config.toml
n_experts = 80
experts_per_token = 2
d_shared_expert = 0
routed_scale = 1.41
balance_loss = 0.000458
init_std_router = 0.0122
lr_router = 0.000895
norm = "rmsnorm"
norm_eps = 1e-06
tie_embeddings = false
beta1 = 0.9
batch_tokens = 131072
Below are experts of layer 6 (counted from 0) of a mixture-of-experts language model. Rows are named router (the router's row for the expert), gate (a neuron's input weights, with its number), up (a neuron's input weights, with its number), down (a neuron's output weights, with its number) and show model dimensions 0-127. Each number is 500 + 40 x the weight over its row's rms, rounded and kept within 0 to 999. Numbers have three digits each.
After each expert's rows: a language model's description of what the expert responds to. This comes from a sample of Wikipedia text that the model never trained on.

# expert 1
router:500514423518522513489513519516496551429520512452493474476482549581501482464505529504507485456501549505439527544501539590506484560556477496471459557512582503544534548465430453422438471507418545519562459453461520513473457495521469520522467453506411504544490483483483546520491532463467537439559563533540469481509459437511525515521484560519473482579466448530508596452497475557488516484587
gate0:540475518497493502506458525502512540486524498441449436492390516501494431439538535496584468464549561498460467481562506475519536520506507415524533457506579589532584459492431500509482471465533491521501452547483487443494514516504515540488485502505431532561468602534580531542470468511531436484568567493518545488522541539439486443525417457517480445501513528471492501479508485536474450444501
up0:522531506489468576501486550499501431502537536544493524456469546531491531440495480544557549437458475471453520369577545508504493551467490454527444526579495531542578490517486484507503478522552441502498455510511480503489514526508432487526492492452458444506526418495506562441519534480492489513560542536504515433481487483565573545530507513464516445583508527483433488448410469476480423522533
down0:520459525457550516511432486564540478537495489511497519608489490449524541511560499455556464472557459401522439511451482493530479493503436549475444417407515540500504486448519578439504457490400481551448483460542475506514557555546467510538458529527518465473459465483508510504487446481505481558543518475467539495532482538429463547489485423489474500467494530545502540502480437563542507547542
gate1:491566453534493532526437523506509526490592441483545466475453551541417487518435505491494545526522509473518525455519555555483523573481486560488472500517591528443424514432463507434517523575508469492504420486485399477550478442499557447491584523519493495471502480527435550518480462522508562456466513528511502496502484416567459566514515531505465492482541429496510492496475473489541498465571
up1:547565561501523514456428446468519457544472456439467472520530492504489552474539465513496473504508539447502490496517496491496484553481470461530446485568460487440488505475574525546517531490447481518481562479451559594469507449513516482524560466538536455466499448523526444483561625444510453547530539459551457426529555549527509483470479553485407471533540514486476528439526480517542487422531
down1:523546510493483445555491527509519503522521534449487509496394552512457516523510503549476528480484476512517543542445466470535569487498429562501512485515493553434434508452473500415484463578496587537513544473558459488537494447534513485480521550489544505575515397499516545542448423504509496527473522481540467524457472494571556556416505576479492461479527530554493473524521550566443484503431
gate2:459472449535566478520546519493548536475517518511549496457420569502539552476490517544436474457505538434562548529493550506470552481478501485444458572439495508484545565432479485516510492482460455484543501484517551513426573456448511528488504450512428443547478501527441488480503545513545509474488494578411467474554498499458506532476507485457456432456562503543501514525528448576460512515602
up2:507474498582536501519540458492464572532506423456584569446590494533510565515450508477498520514551536446451523534546544485444483504526528610440475462534522486493475530521496494458463482534427461458521458481529451512526493422490460532504465496580483531515456520478442520469491500482517521476422598498483490490596515468468492589500489489537479496514457503498478443542446478432532524508472
down2:506540492515419548525542455517511463495511500496529559508508513537532532561454514552552505489430470599581537517500499523482566431488508478506543517515497518446554538457556453485584478459486514538516515549446526570527546509483504518497467504515592559546482457480501499439527541511501469519496553472497460554547442493524451407481478508457519549498478480480606510495505483483497629529443
gate3:515485444477482480532534432505463606465535529556474434528465488491492463467500471467459487501631534497472435425417544515604436472475551533508493533480502510509453478471444499543509502491493504439546504458532486528499502517460529532445506510488416434512478482495455550460451537517517521478532485602521511493575485507481485458471477508528511523561562474533573511453527554547491489537560
up3:551521489525470544441528497502533550503409536461539512438501449508550524530502558517491509489508459513502501496614464529413558546553540508488497514497537520505486421434499530479486488541540495434473487562523539427455448506521465529541458540460482545480522542420497520478474471495456490470562491489529540522397577503407462572551469470527468534520497576476451453509511497444456515502479
down3:560534473475511483480464488509515549496557507502473572471572501484543413477518513516519444492489471499505549496576541519528558420506543540528495551456488524469466473456456481540516528524514529562512466481464488460563503588485457506450476472413510431449525461599523555512528505508451480575603590521498482502553442523476504553505487521472512481516483556593491482498466532547450483565504
gate4:460506506438525468471490526413538542525526463518469454460503464520507478436490500477504507447513511541570511543500521445416464534488532452612474516472460471461531562475528497531406526512479581507530466542470521559465423453448461573502530501493425525553532613511439484479488498460529511548475562497513472424486511449520513478505521507564452494494500520501528534560545529458466560525535
up4:498483493528493540535532479530567523532512475487444499511471577487485573552459466496489501430526545403584465488523538439374563489521520524486522490495470587534505528483522461483494548571514489458522520457515580490464453495504511515504480454438569592503495526538527481516483525493509527439476548440445449453508500482461463504468468493519505530537503546533537491480460396504483545418440
down4:517492527469492508415528507470515431544523489454529510517562524459439527526455463485465447521536483435551464464466439441494517485532500495491550499450535524493537590489480480473527521506517477525411509458470458465533549473522498459419479513428440490472454562536509478538476466464583528531446457422435486433452526472499447417457432515500536489466525480578463486427521449466526494477547
It responds to: Latinate word-initial fragments. First pieces of longer Latinate or technical words, often in biology and chemistry text, such as cons(erved), res(idues), subs, magn.

# expert 61
router:466506501540471495503520514465487565443457525488452453501495499492491468559559510462580393422465540509474477496543521565587473521536467439506542517496504492492532500445480408467467490499444559536492457465475499519424471475572396476483474464530404505481422481503507524521460502443516547430523561499546519474447453511439500518531508531494522455526450457502582503481495513557490484463534
gate8:489526510451469531526561499495528469485468549591521508572483437467519489509538529447532558499440470473491512471532514502525476526473523503434534560538479480541455541608460460494485436495434493470477528570364528505569490519523450499529585497449536409516517499453474442516465488493501501518466447514447491512458443455470474505532521479477508565520495482538565549516591530535508498472451
up8:463464524491419546531513446545434583576488481527501474568540537453437567487456534518507506569488543508477479515443501467474504572531386423486488469556544460506520503514572494478544473484526477481511531481458540448570509485484530547472545527538499523460525551494546420514442505521440571451525552474490494561414471493451498471554505456530537507492484513538439457483512472507475471510455
down8:469473437529469478499516373523481552473489492560523518534504529513478550586494527520478538554499404500580538541491506491461531534493457515424504443392517479484493488521517480470434446512474481490532503500434486430534550532459519483523525444462443496544471537541520483497526518488511482522471468438491356512497555517475528461531531496479554501538476482486426544493461543513551426528488
gate9:515514539485576491521469486480549539441473484469522526507481448556543438486524446480543430515541496470435503435418541574499525569471533497538512454472496490520552517478486437446443521468462496464480508462483526489534556511527430453496548507566417482587494503498460519483511551519502488544504547461562532419513456464577540510468584509557554445527447495462470541538463457445494546531512
up9:497507475482520591498556489559487497485561471466498534459543495469488483477449553504524477575482414434483521491432408533536555536519470550451568519506497589506479569530545599506539537524453487483523460494506468470487531549414508428520462506470510542477497476485512555501536453512503529442522424531545535543468500461522459481499518487393511509526560497494550465429488480502437442499477
down9:528499535458521479534547491482447480523522474577527501525545457492488504537467527480497436588410518451481542515417453512550500434438583441525529532506541454456498461515484545480498506482530559456512501442526497500474530584500571543441520471505450536549552474475496546480516440471468494378556474533521497547539563527540510486523476529477485577477477502460441443512499513459576473474472
gate10:437498568569482462446483529528489544466490520468454475476526478500428506518561449468585506486560494482554447484594559573532480497521528428518475544549462524425466477560468517472555508481556467544418451528412519491454471512533499473515549501530469449509522530437470545459499529448530543536505590524575503502510490524434472511525526433539505479453501480507500552436501480518464475463495
up10:554423442495503491528548493478467497508505521499504463565511465546553489407535563486462489464504479433520456471514476525527438532495488589497524546481446478464458498591531488459527508503468403583524447527532490518459536506505549518565554452501480440482475484476521486520518478603533479452504546521454423559519498540441469471468584487515480570496603494511501500527464489514495477431486
down10:464434520445527520554529529507564492509490506480483486463547463513475504474514445499531476580537505544501553478560533482469538455477506538536456483479503468527499660499470444536476547519404570535487516452463460527475537571520497489468545576497515602505546530500435536489485480480455499518511556512508504471491483511528482499498521393504534526504531588564504496418514493522496449427507
gate11:504549555527457506490531476502486511537495517488515509449564441486445470523528567468593465512511506429510482535568522486495504476524514439459563505503531519440485500495475507443446434494467503540504465431513537481555469445514452512460471467519467505493438484491546481535487447443539549511537596529465598477521539469443463478473520490539530502461456456603587468492514485500563556425576
up11:528544497436427527507490528411447501450487458477495516501485512580459496513539523517444473454535504449504470561462494518493500541513465409534454459505575548420551492425491569485507548468506590546463444511501474513542568510431463475469494508493473462446478554591478505474476474520499461518504525553507542500508529589512586479448574484495512475458511556500503458521466545568492469513533
down11:533544509476503527469524440488554512489530490482479459543456533499576454463542500500479483467545539479489508533506504452512418474469450482445508537554543508489516553455476500462451465475489530570501503489461447496522517560465496501470555545429369529511554496532498492530428541468525448419539530476451475525430487574491522420511530554489520518562415479471532494573409452473446479512470
gate12:477551512571499527495552482462477520457527555521466457465566507447440505557533508570483499415499493545489550487437518486483510487469531535506561541506506541472473477519580482483468506568462476511402534463449434437499467426539454467533458508476489505584564437416538480491465494512528498504422524499487585485449501466498504511555495505558483543578449507533531487458538518505538434484558
up12:589487479508526435431529479526506545516439529467510524510472490495502464448449548506489509497493558475500516529432496393508511535504514458482404501527494491423547463528456514505435506512571485539453574490440494516605555469459526562533477560458475483563511516477573502540519479508473472504486535456459472513499453493505478481560534455474476512453568501548463616485492497451568484559500
down12:518563534425520511506465492508494415474485531505531472481465586527484582531445470536541492516537473468520544532505521530518505444514403462505569539519461552451538505456469484507545525574498549545439498547527547479503572568472541491519504419518507461441428511435446541493458559477491558538512498492487445529509499447513482546519529501458476474479642498509429452499502507490481498532468
It responds to: Time nouns and quantifiers. Nouns for spans of time and words like such, well, an, much after a determiner, such as a month later, few days, such as.

# expert 58
router:498515475538559464519529501440484533492479486454508483439437541549475494521511480451545445473459547539432482529531520529573419584577489438482479480560516468470530558502454464460427473544486543505548519443424593511491473542535496485493439443486489531506438475536462477568458496403503585458513481520485465519445437481433499489535517497582474473533506495482529511496531497535447499474489
gate1:552491479478522496508458485530537503502514484470528472534522549540516508526561505511442524458546523484466491542584531516572484509539510556434486461537461516545437495497472499423473501445483596476539515496429561454482531526535506506401509440478448576481514496487510538513499447504481459525556462465469514464462471561407445430449514518569564502548580483412511458486516565487535463496459
up1:538512522582503420462547415517518524466444525530564591441476553467570482502512451500508460448503519488518562520431488468567517472518541560503535499526480439515517508556454512519530545574480560525472438443573519565527519469472480455470508530495519488444437425437471510446473489446505517467449550548501547463502558499510442545465555502441492498472474522532455537481539507509441483485489
down1:479492477488497480537542565566465561491428541565529485477529476447474483505533553547434530505475535520527490513443451494486464527526513488546521493545586542475501527448532431471488543500515503494511485466491429469570496566514508488546534510518418487405449519477494496486591518449442553425467421464529552465528547433511455464442500448502540503512531571519506508422556459527473531552483
gate2:495522438541511557519511539540490421507559461542514512490523466498484514469512498461507508536481477554502533509506503596466547560443511494496503448498487522443456514509540495521446574589536527508562451438465447500480543482597570469446521480477527453482557450535465477527502465519507461509450527576597556475470466420424511563463479460473464411476467471531458471526448532527514504477511
up2:499500549496542431456480520496579475469550577537493449474545593458500549534513487512459532518501505466502522434489458504543499457382522534452467498417473505515495550534473542471536464576490497509465425533455534517534501460504438472480550508530540439495544557530520479460450568504446427544514591542463517508456531479485512548446531508468520468581469491557466519448513483534451474493476
down2:670567502511483504492577516488486511516506469495472490474448501485459494532514566433509503470511517505488441532482487502564469545562456507556473471561543551501529466500506481484481516472488416467527483555418537510551455551486556468548496522435482513547448460483487508537413500515468574564455543500509502542471522501468431437505487509456442473497533482455495528534584432521524517512454
gate3:420583563549583520501475486492453514542450532516473417444571518537526414472473450496487427495531491533580516548519459506484579544530509554501465467483523494470480551540567528472507548525468475491555448533504497438484440509456487466495538476505509532511534542482474437459484556571519512460536528523514399497427453521537506491551503493538465451500504453473524476494444462561488446535477
up3:498552495493439492534560528535507526603487537523481452445603509465507544494554491542540470492548443418559501474518565466503533473476469500526552474500537521432543504528524488420478453477503521474503470501472500485504446487491587458551458544558510503468515494552512529498520598486458399529514462484530471410570542509432419484491519486514517522441487458460533529452501475459527495460463
down3:475471467551446554477547545465552538498485508477506452472492477519468467447503537479467538533533529462558438548513474498503449568560529501520514435460538539505502506551518502501572494628513494500456536553520459446547514497521506461552506535583522541440528436540503482491544508458441530472449457525442563469532514517459473472432549554423501527470500503548473456577493495585440455460500
gate4:530428496560431527529517451464451568516521465512511526577513525511488487546465465554441481478520479500567440569517473476484548523511561433501550447506532531411529460537488479472481574480488482480516470447531457471456523433558506553470495592469499520535478422526590503514436421431451496552490441470529494497487502514506519562504474518456435538485513459526547549512518523484488510491576
up4:534480493453450517472494419492524534589477485437500489461469427517539480483499514466494461505449519495503501499589531503504596490510464544464411542602452440533459452528507504473497514513463544540474530557497499441520564547445488518582452541541474534486544546500469488506524536617516488477516484496474498456455492489466456490482570428502500487499548549421535527465496487528565538434480
down4:509508545454519507465472462471518472486498512505493562572434463555525541511482487502507486460464491530508491473452499518563511527463480525563430496532502572489490523526550461485573501476550458496560511539464477485516482555455505497464447537476466559541470591532482511523485494482550498483515513493475516494468619520560398507465462482572484531589498467492505422445458461353448512506461
gate5:509493529508443488528481508498571542422513519453451455532545558449515549519468572504414451539476517482467491443438466435599513520499548425509473467536575522561511463498396477446517504542531471566501516535404505499490578528483479459456510502532475427490449517539489548589523512487488501499521511415476553518492521529552510469536511559502528464479453505438489512551485491497519498511478
up5:567517534512426520472476496458511528492505556597519485458527548414555506516533524536456468574516477464607507579511432428506553529515544552512421602507532463446481461520508516480497455445502502511472524459476450510522517536518460433478513560501503469495517457472482485438528444430452525533510497562484456460454447512519496479489534533542510552450451426501546552480518530516499477528464
down5:429494528531472525459500482479491549587536434509546550479515406548511510512545496486561487462458562456573522530545560489568497482496466501554539539514518570462515522491549456574515470524489575510563506516533475558484530493492496489461546431521467535535530525553486495482429549510476517532524524504477442506559423466430536548480466528507567470595467523545479478425499459487462500430514
It responds to: Section heading words. Equals signs and words in wiki section headings, such as History, See also, Awards, Early life, Biography, plus title-line names.

# expert 59
router:471533475542518513505576496448500463433538535491453443496481538555477496566489526476561466475442526517464514535529570561531476539507484477507464532524486497478520595489470485430481463551467489569568453489503554540493466482616462464504459464531445475522498486521515553535476528494488510434515528505540486491431487477483499586522507529551474437568512507532531536456544545581429567412493
gate3:496538477524509504550477479463459452496577501560513447481480505474450475540461508518502450492437466548544487511577583510507418504431523583476565448554527513467495486551524499464498483507498532514586490435454509452531482414472426461544544499519483473537511544571450514485461564484503507512479575475450457468487511446507502555513515417524571513509543441526545501415555478521464487547501
up3:569466440524546444483464448497465496468455472600460469460497509549510564549478547456616499544475499512499444488542425508514421483516444539509511469506518511476552511580463504429578543536484572488577527562456483528508509480504470472447503558556543492523478529485510424511542557514558477532460458555492504452447434471450532487447501478460470486469473493456486487491548525536500530494516
down3:518529547503431510489523521516529501495501443557472497428594466507495487547461431494556456586561478438528497468462484534502530507450498440552479404560493528501545540485428534571489521539544502498472464486558480562528488524466530515524430534461464491487570517568533469463477481536517443431481447428539570536434528557457494470484496517475530525486475456455515530495459460475507548555447
gate4:466417546517541442520500405523443468491479612556573551478546539508554477528542492458527514507483529548529504497508529512465458480488508555567495503486510535511471519503522511461499510493515416459495533482432481497528441467563444417507525461501495434489548476434489523513461467460519528447419521444548449548441507547479581474540470511569502487503441521511514585445540500556519508477488
up4:468451440572504485591525546569441485498469441506524502524476487536460492519460471519464439447449531520496529452460484477421470483556542492512503506520557478502497483574563474449545509469444539535457549522474502460462567524494580533561486479474528503498498547566501503438450447490520555549488570466540408519593535475535461472501527498490505557481518463447447566440516530505465478448509
down4:483446480538447457435438530507519514494437415410506457477438467494582462496562522494535506508447517475491510501524498417519487506457473498497529445475459470504473534465509499519438386581444511520533549452460603500490404503514457514529560488495533537540475507503471524509540534500475403531481514459522448487504521545564501482516459503452472468520511416521577496509480481516511519464556
gate5:442538472538489575429496561512517471490549522513470505508411515557477557519505425525503464439473531545473527342538580519516547513505494483522518434478458504489543497487464480491493500489531479524537433477552497470540505447522454443477466475506518515519557538591472436520439502520432530479453485490491523467453515445453560515593506526519504528590547485544469527494466492534501480489528
up5:508516526541484499525520493431476523511499487504563549524505489504490468474436551488509547521501493447531524520578479400501490556483572531518448535385395518499526469508515590488514384529488540482523517538496458522405473525528487478529482490460526525527409509527470499487504511493506544559489584405505497529507429530487480468461467417549543516469498571509513431487523535509519474490510
down5:470462521515488487541481469482497427486540532416559478522485425502524515499534491424564478588461506511514551533536489445534530453495464500509470523508568486511452481484461515515482489523514608518473450435429456521434520533528478461535536439557533550503526498438462502534521440461532430554552539457449499427506560471485514492565549444525478526536554582494567546528503552502481466479527
gate6:494547504512516463521582513377486478479460553473553501436543522521554509692506506497512512498449514493465520483510500454469501512457463473542537508551509497545446532493495479420496518504528467478500495527537486476501529417519505542468529465506433518491490459487547502527476562538439478478436494454568515506460509490506462594524478479536407514452507496477532456558523477535487529441541
up6:470578506477549429480419492520521473509555519546500540553453424547463482477496507543535511497451523466469549485541550479548538514490444481531528485504418496459527525479518542474449505456500513510453482479469527434491461534490456433509535482471508565497636528491498394554498570510512502478505520541509569457520450555477505480550521548462440540517465531569517499419522455473471496429525
down6:456498546495470476519548519505487487451482525512458457457518461553529561503516548463480510489483518515578520490560486401521447489490489513494574519467478511463457429504478415419458539482534398524431400437472493466533428470508550451554482505493502513546536483530476489465464434511523537481486458521515556527499508503579483562472535525463474527511512445478594481548491551551498569504567
gate7:533515555498516516509547526452460459499432471520515470439456576498426451545531446563516444420459508440417530487514548505509529545430467522512522424515431449505444517497487431508475472501489489499528455491584526502533472452523480502540488490534610479537504495583511485496469546543570455496471460509470514517439461543476481564491491482425489513571539502505477535534546553545526534540542
up7:444557420555466515505462529564485444550542518490486512509490517480475579490485515462475509520467464504515520500505503491462440433423496595468465489475499497485484518568517526471457438550511538457486540462536448553507513553519509535504552444569551522448611464492470571513500500517514460537560464550437459471501441419519550480515484522520421490444470518503488528554408503495532565479527
down7:455457491542445468597492491539553561464524555485553464489476537472500531492547494507482503527482470446523460471534479537495516523484463478497497512500414446542453501453476502494459480495454385559520528479616466437473457437604546470491498474515585463534461457489479448448531450497485548502539501492501466449472431485508487511492533449449501506445463550534508432538481525441530444553494
It responds to: Prefix pieces. Latin-style word prefixes at word start, such as inter, pro, under, super, anti, con, in words like profession or prosecutors.

# expert 33
router:474505458543511501506532505414453579464476539520483497459481510557383462522495552424543469450414584473491542495533502567529505535521491466456501537505496478487529514439445470435479460511512581518556455481440515517441488520514441450412455440505452431510491494511494531505487446493491504465505499501561461485448462501465490521513522544497496476526404455538511524465533559565489575510530
gate0:515490540586558504528566479497592456466487518492496548525590538517466502510475466469558536490495532535491421448517488589457504472506468453471491497571505495527459474565442547473518493456485428485542520440495483493543460545568448527506520477450533476446480525453547459451542525531483512417412475520530483436503469446486492532586502472496483504491531426497482486500517466475608499554523
up0:567454531521491499465575521582524497516540473489479483500455518560493578450459523503619385450462508560552494522506463507465477506469507511477527432551485503485522487500518493482528469524514539548495465489522482426485555496562460521467466479546474485478488493468509526463543513431503451477468493514573537523574479494480471568531445494469483504382421477543507517436504494513564522440575
down0:444533460513549500406526455502457554503547459453484495480513496510454501457421471417433430518555472445456465512524487432464539558520434510543487519453472499470488595468425484455481584477423574503540465452521498513569501478536495544519446554595513467493448461518484497555527453498493494535462554470500527414489481502553531490510528482484486480542517489513462576475466512503499502495476
gate1:385528459478450426451493503497397532522494496463494515488463528517455536495521542499554547491485505508488456516483497517505550465514549481563497479500470573512501524514499373527476561537538538442521540467486540476502488486439514476621461481504469482475539537548465473476508467485557516470442517445567553514490497516502466535536463544492492463429486468520542525529497511526438633551480
up1:490490491476505446500447522485496517531501526452504476481455496472517481555472503508483563524449499452465445490485499483522566472569489489554473530467517473548585519461435509532512533481513450522542471484464542464563409453531521593547515529572526473553534541563524547481487419519433568506459464485511485586511537550544450510479497465508462523495548517451492489404550493454500538411405
down1:443448473559534538444474456528495489506509546534504498531489523446498524516547586547558487535536497477513496515531504477503469519505476500477577491469446542594500562472465497494526487513470587514495493506465504398499481483507500490509519523485461533621499477445527502477492639500515474566473475547463627589455525490490463498467532514448477444492475496495518433540516503515411523498507
gate2:512545517547502486504491551478446481502504530527471453553580456522467407475496497426504545543459473550556469537522452547483417481539501507601547489494417486587510483534435483506505458456500556482532525501464526529406434512533456459501527454555507543548478465449570505457585484491549471437543532525558496492466501493510481504485470433500462506536492522496547478490470470460471555485577
up2:521467563523480587496507564475499541498513499481501469566530535448429521526464498474463542625469454497521458479495506554431616463531492516495447519477515496489506573528491450536481405531519474436496486488425539522463484548450490474442517446520476438493503510494504452443524501599533584485467450583515468488514489472442531475529515496472531527513505538534479550458473462512460539488543
down2:572490512503494493465442481440580524529494469521506412528465476564497540508451471559485495592476430596551493556510458499505510410462531505487557494467525507549459498463404533516549511480472461410433504584506525526454530499502525459524451531574474531545474565500444506496513467496588433478486507501509506489451499483465503472536466447543555556511462505463483495488475466492439524510524
gate3:509437501540522467529454509433461554475518525523450516411517528428450576591431519519486453500452524445510564476458438558560486449512443516485529490482475526507510486463475476447580537466495502563489492541512511544465502607560514495508488518450435465523550474526548472572520530538570458510486487506507525506532441541533426488445558555476519466528471484476471472540469469480524558452508
up3:496473470559367533475503437454475483500461527454484477505578510525512530487517480509541525546537544462543512512530582470467504505480537475466543470519557475455542516524455565515440491470509482528484538526538519540556512507513459589546557557514590467501573521491413472513415505459487531421464541571486477467487508474530414557482508420452460492444473523464514518473490513463493486505461
down3:506531534478467511508533531530573456484491544495490503451527401528492500528431528529514491463537552509556494465467476535463516547512475474418508518455483509540541479455486566496549421558541488459601453562470462554468517536437490500516478481489591451526516570470524525543461537508503471435491460537371494480523508549475480441448478551505529520455427481506533494500600477476521517519522
gate4:456428536594510467507497571493517501527483527454466492443493485502470574442505531483495518520484501464517454520549461540514507573463466497564447478580536442457476501568504446518522564538476591443496476503490537461452570577469493480468519474456442535512432475548487530550498568561537532528494463524494563456493426511502481469514441443480533505488445541521553450546512484430486534452462
up4:559525486549427482591494527538520523477521498464549472472553518524539476498518524510498525547475423474502518361497559441504481479482505451443466544480430480480464504497540546583455433557499479471494532502553546453534515510495505423455551501516556451472458545542504484610450480511490502556533464517486459476518456514475504515462498480501421443458474547484553492533568462473561508516544
down4:482474465534517412432477423502446552583544500489484544480501539438501466606460488541530430507539481449496624428441473526428551463495518519467574490436464473540456511516510557469488430526494518451490561428481471471498468504487529491485493559503523491543510474506527480462535522460500568437511465468566492558454521522498546503525509513560470483533541504476441490506493525558491483540494
It responds to: Clause connectives. Subordinating conjunctions and clause-linking words such as when, where, because, after, that, and commas between clauses in biographical narrative.

# expert 9
router:501521491522560492509535535501402485443477500497484515490494595496458479519587522498483462489474510481491543531505596531548499558494508486483536520583533487549528594417478469466420495550498524542500497479415526486460499511545486480451418413491479433530482445514531490494460468434485556476532531506513458509488456481484584512515502565575482454542462482507485453489510490613473517475520
gate1:506502446549485485432524525538555522468438512495496490404529459496494464487514426480535585498514484537456537546573536530536493550480565459462516485468505531462484497487491498484506590632527547525532460513488466476426493584481503467451471466507458471541547574494583477489428492514461517543412526494525503497516465510464528527477480473527448487539442561523411462494477457530528506534475
up1:502509521535483508506433491503541565488472512435495512506530467551549509518474554497416508455515467483462544534492517456418520655527493530545470467475522528527515515454522611506435483463502499487502478481482492485501524442513563493492454519459476529521452481453549489536565478467453487497463501481503530574491500508489500569573429532484530485507601500473409454485507426436456521571519
down1:504422566476450528558418476485454472461517531474498582474461509508472478437441486527547527445513570484471495521488500499503500527471483590598489518511465447499446527497557458523568536544582444474482468504474443472501473506481548512538439485509405503409527569492489534523513511495539505445541473510530488505538517445529403511548466479457521505513548426479529463517480526506433522546540
gate2:551461487535490507443446488537429534408556494556535563474546495474503450453589482478481518445459483504537493478498555522557482546518533399525509456546565502420533512541481531485526486477570494426518508464465548500485467542490477496485501438478527478585476505509503520510401484488476464477521504489494476450592464535474548488470533433540523494524484548507490491449478516565527468615486
up2:506564520451500481470466485510547580484518468530478528468526515446464535482468532538524554544445460551487524476564523459484507443533427426468454493507535463557473487525503549515513556582569438472490486465426484439471505483452532514408487519459493491522512552559613486486480472508518560526532558476462446473508454487509463521489588547564487489544502495512463528438468520537418442533495
down2:526450498522475558577496433536506467472472560543543516494504537560469496447514551480463451525515511497452466439472484479544489568529533564489490495616548597454505449469440592489514507563509489506525579572478491584548492527518524495499519534538528483553529538488424482515556597516488511548537466504474494556499523556457459489555504472490585512492550536477500487524516522534534524526517
gate3:492540549529514467577463460513537529540445503486480486453485541488477592503567456585515476499538520461452512483429490519463479506499492440570536567502554545469563485479483480451532495571497471485482422476476480475444514473460514482485458506479436466488528538522507455563500478407455505455511524549465507550531527429591478499499503469498534424537501498584532451581503501526427565536474
up3:507517492574459451468487475537557458494468498472526571558484484499519486483437552495465528523501520514456444439519482486482474513472556405522497494522538435541511554556458448592497429489503549527461483523513546481484512470540502512441472493575478475541475520511488496548468496531535526495546477497488602437568518512523487386542478557483519481443431438486407569538468484504480559504551
down3:483587509516580500520492543481556502536516482463435477504526500479457497488500493541528386518545606563481544506479467496411517520592563568446489523484505500433552453518483502428527536485556535535498564580506528560500511524574521505501490529536502441448522513507527483499538515423513487461444482545510499562467526445526497550516533512545447524447492483475548476530501515451515565540549
gate4:532480489450526522498529506432444488508506531508586536443520586508462452517547544472509451496446548475458508449470490506528503523538517492460433527476500440512470429530530534504475497481477556501448555513436522527422537461567553515464505459478524476492461503506622505483534482478552496502611507492499523501533505469520503547521459456450500563579495502491518460480391472607452480459521
up4:531423508507534504556537500525494410497449476453496492509505435517390508524536617419497523491510471535480484501598566474517498544491423520488525536457515491493535475497512505564491480504543482465426458469444553522545529560489532530556493476499577484535547487521434483484507481472446550520540517403526482530562394498475478500456485510510509533476408464478520533506516508501507472549512
down4:476482506490504497528531525542484531467500479427495472517502502539572503522500579496536424471539521504408518475551501415487461582523452475458448461412491469565483521489411561565516527495519532544566484492494490427540444487472499474503534489454499554477441557581456505460504507545498536416557496509509509488467582531529477441493534521528456492498515506522511519486584424522466459459565
gate5:474456485512467567464456477517491508560506555585623434488485510461474534520507436450465498476469462484437548450424559508498495522551526438509452455555476482515545420432510450477493545568505533481487548456439549524468461561529546486443492531509568517471495572554482514510456489461432529545566557535513502546544487514516503520501486465553475505500509484464519468462419543522494487474529
up5:521458484562509540508446535529441524494506509427571447483451471552592498481499496434543512429503471409552538484495539467530518482463498547468496509561473557499508531490527521511487522520530425491494483484447460479491515503574520457470450540478497437522487446485472469522515517510600432579455562539510507523546500531500449449490495460474535550556458478509419467467591516539537548517421
down5:515474490467495485460539509472425447480464527557463557549518528472523505471546429476428546503495501460516487518516480552488514557491498519504408465541487529434516474490522517474550437566501489532384548607460441479466591467499500531469480516542511450508485478511572463461539523500472555530520554515515467549481543553467533449422501466489467521516600508451516440490445470461511511497437
It responds to: Infobox field names. Field labels and heading words in infoboxes and section headers, such as Key people, Location, Genus, Career, and heading equals signs.